Weights of a small mixture-of-experts language model, trained from scratch on English Wikipedia.
Experts: a sigmoid router, a shared expert of 128 neurons.
Training: a variant of Adam for the experts, 347M tokens, 5289 steps.
Below are experts of layer 2 (counted from 0) of a mixture-of-experts language model. Rows are named router (the router's row for the expert) and show model dimensions 0-255. Each number is 500 + 25 x the weight over its row's rms, rounded and kept within 0 to 999. Numbers have three digits each.
After each expert's rows: a language model's description of what the expert responds to. This comes from a sample of Wikipedia text that the model never trained on.

# expert 40
router:519525538458492465501497517473504492518522481480522483511518498504531504494498483436491507509496482534491493482553497503518497511519497479506532544497511493463534476487484568542491485477439505536511491478489476478463485525505505512497479482502499521500458442524516500511507471545535538478464469481502508524525494495521472544496498487501477529496480492525516507540495517494551515467492539484497525542502467533483538502487509497524489478503495475484477501484496460550479497448473504522524479483505522499515489509512454530503511532481473489448480508494495495458505555497535521516468526529521486522538478468475506474522468458460513479458480497500574465496497499482481494481501498572514456501532495528471472484471494447497506535478483497517494485506501497467424525503510517
It responds to: Pipes, percent signs, decimal points and numbers in statistics tables and infobox stat lines, such as "% ", "| ", "Stats at", "Total".

# expert 4
router:490521536457449490505494481495498514472513504474510478528488487507539487488526546476539522537484496490496527498556507526523462492555552466488481540492544498516476465506477514531485494494497518522508477468511500516483513505490512494513487500496527494488500484508480485505495510521548525451533500472512519512540497545515502492468524519489520541491461472577510500558524546471514515473474482521480487495501474528488539534513524510490506457494503478482450521510493512552510533484464541513541489496483516515534528501483412504526517495512512505467495447500488505464524552495529501516467537538503529498507500525489515456509449457469541511502463500456529483502510494480494467450486545528510504493503508503502518467512497489480482528505523489522506484494483495455483508486540503
It responds to: Periods, line breaks, closing quotes and parentheses that end a sentence or table cell, such as ". ", "). ", "...", plus "He" after breaks.

# expert 16
router:464539515459492495508448490478497485524543457492470470507499542487545514488516525461511505472492453541498513525530467493526470517516519481474541556493529498484513498482490487529516492476453514513502489468486475512438520513473523492473531496517539501522493470515472517527526514557516510489480512486488519517542477505538478509490522509519514532509479455543503499512483518465541504480486493497485528501496507556495507510511490529528493470525512486475468516511532506540531491477471511521545490495480510512501503514497462503502503494483518520523502486487473504477494537502582504520490562534508533486518500512466515495501506450428565470463489505514528486476498528499496465466495516553523519494472446491508486491493533511482505523458503485525523479519512481497440539506518506
It responds to: Closing pieces of proper names, mostly surnames in lists and tables, such as -ford, -ley, -berg, -mann, Fark-as, Cul-len.

# expert 23
router:500506513491475493506511484461515504514535482466489486518506515494543513478468506467504514497491495516510510478532426527522481526519513472515518528506540500491512497504461556535493477516446474507487487501519488477466489497480497505484516495515476513495480464527490480536510497500498542479526490495516513505514474515549508493505509527486512522513458481530470531552510581483558512474479502479517533481488471535512505522443527530505496474514501481447495477503492510528500473475474492513533487463479504534536536519514437502512528485501518477519499482471474490479480507512549496526474501483490487497522482482499533508518450413490529491439475527480527489488491469522510474483495524580480518460484464506501488510488499479478544494442505514548480491504509474489442497489498488
It responds to: Word-internal fragments such as er, en, et, el in surnames and place names, like Joy-ner, Gild-en-löw, plus year prefixes like 198.

# expert 34
router:529506537511472464506487493476511484516522456482499494485483498496545477485502510441527503498464521495517514491541493507515489515509494462529506539530541478488508504485453522529476526537455509523485459488507472486461483458495513501526538527483524509504462466512495468522530520531490528454531530471484525468544478547545468507455478514501506525500490472548521527526504491466534514486492516506510485531512464515498530520495529516509492504475474497455475498531495485487523477492478536532521499518484472537519505515513477494553488490522504503465501532508497474511501547483535537491533568518535516473520432510507559509499462476464527513465448489511534486505509481477532486465489531517507502498508470504512471469491492472437515527459511485507498471503484520497449495475511518
It responds to: The words to and the after verbs like led, amended, going, plus modals would, can, and place words United, North, South.

# expert 39
router:526528542473504486503480525461507524518524502535488489522488549499561480466493489478514528494509515517488518518577503502505521515538524483519491502486540517469503450503488526501485515506459504501511471507511465500487494519479500523521494466494454484468489448490501519520496516543514552452532480449512523515506496495558506461468498542484494549481486472555480523523504506494502503476489480499496491495511497538514494502484503520484489456498510503479475529508497497545533493480485485535535506465476496524541511526499476540499530529516471523510479481465473443476512539499528522522476526522521494506504457485514474482524482459480483486449461493483550470495507456496516464478519529553476503469468499511546510467467492485468522492479511467522520488504470503476431504503515462
It responds to: Time words after first, last or following, such as year, day, week, season, and initial capitals of abbreviations in tables.

# expert 45
router:498459526526498502506451514497498507516535496508482477469530504493538491494496494416516505490463508520487523503566506514474487503519521484504529527508494490481519490497463517536496496528454448549504501469492473466459499508507542495490496487502524494519484457523511470472519497507506475459522486497513514541552483507506501522491491508510500522490486457519509500455485494467517485453476504484510498484489496538509525538505528488506471497523458503470487526518502502511521508522467525526538464500471525499527526498504505507505516501525528490491482448490498485485502559545608520510441531458497519495491445477498519480521462470456510417466479500490488482494528477503501479482461523513508476486495482517502545486471494479462511510459518460507506496522477484493461523499467495
It responds to: Pipe separators between table cells, mostly after numbers in sports statistics, elections and tables of release dates.

# expert 28
router:494497557489512478531505501483505482525516510456498481541520528494506512516502509464509494504480478514511547516534504514506494514495530458515508518503544510498467486481483520486480499464468504495522491486507483473447464480489526519498516490505506497514490466466458473555510475510493568448480493460513502542542493538527486508481461525511491531491487454552521490561511537457503536487509484485527488506510478562505508531500515499527517470515497516460509517505507510464519498451482500501582494483475518518526521510479541502526518521517461495481505518488481459500496572485553472482552546509526489494522510496490503467508450478429523499439481527508516481501475484483501491472513497520510503513513498527515495492487481511462559522492497461532520491523484484480501500481489495
It responds to: Articles and possessives, mostly the after prepositions, plus The, his, her, its, In and of in names like "Republic of".

# expert 36
router:503511539488487456508502501498513500494514478509517482516487521500550500521499488488528526474533505495489537515567478536503475534523504505488513546517519478489513494498471532562500504504463435494493456466511482513458521511504508501500504502538508495493514481525472480523508494508472523496501481475493520510478484524576495479508485533495486500515490459516464520575508587482491513477468480502542496488521477525515503514484550515520551427522481504455490501507484494542517504507488530546532489476465518505511544515511469525497509536494530482485483482463468504520499556529504509541451543472517511496516491524492540486536439470448518540516490500503548491524503488496504502495498510534484510494509466494506481462498486481462521509482521486513498461533520492503485522491531508
It responds to: Line breaks and dash bullets opening list items, plus the first three digits of years, such as 196, 201, 199.

# expert 26
router:479475540493479493510458504472507510520497480496490479486526518490546506492499496409536517497464470524490532498542499522498474500549537483502522516508526485504520491521462520506504482532479484524502489488509474499452471487490505486470470506506526490506474471506480476532528502509517493451524484485498525545544479505529494500475508510519521500510511451542523506485490512446534497437466496479519494462477472525513522515498535505512499483510468491484478563522511524515526526484472560502527466465487501509514533520495473506523533498525492493494523474491489471518502537544578503527470529472515513509493438491474524469527450464454532455472509490490510487501489480515504450499486532545501524497479484534495541527483483511464512498460545500539519490524481472491477513482501515
It responds to: Pipe cells in tables, semicolons in sports and taxonomy lists, section markers like ===, plus Phylum and Synonyms.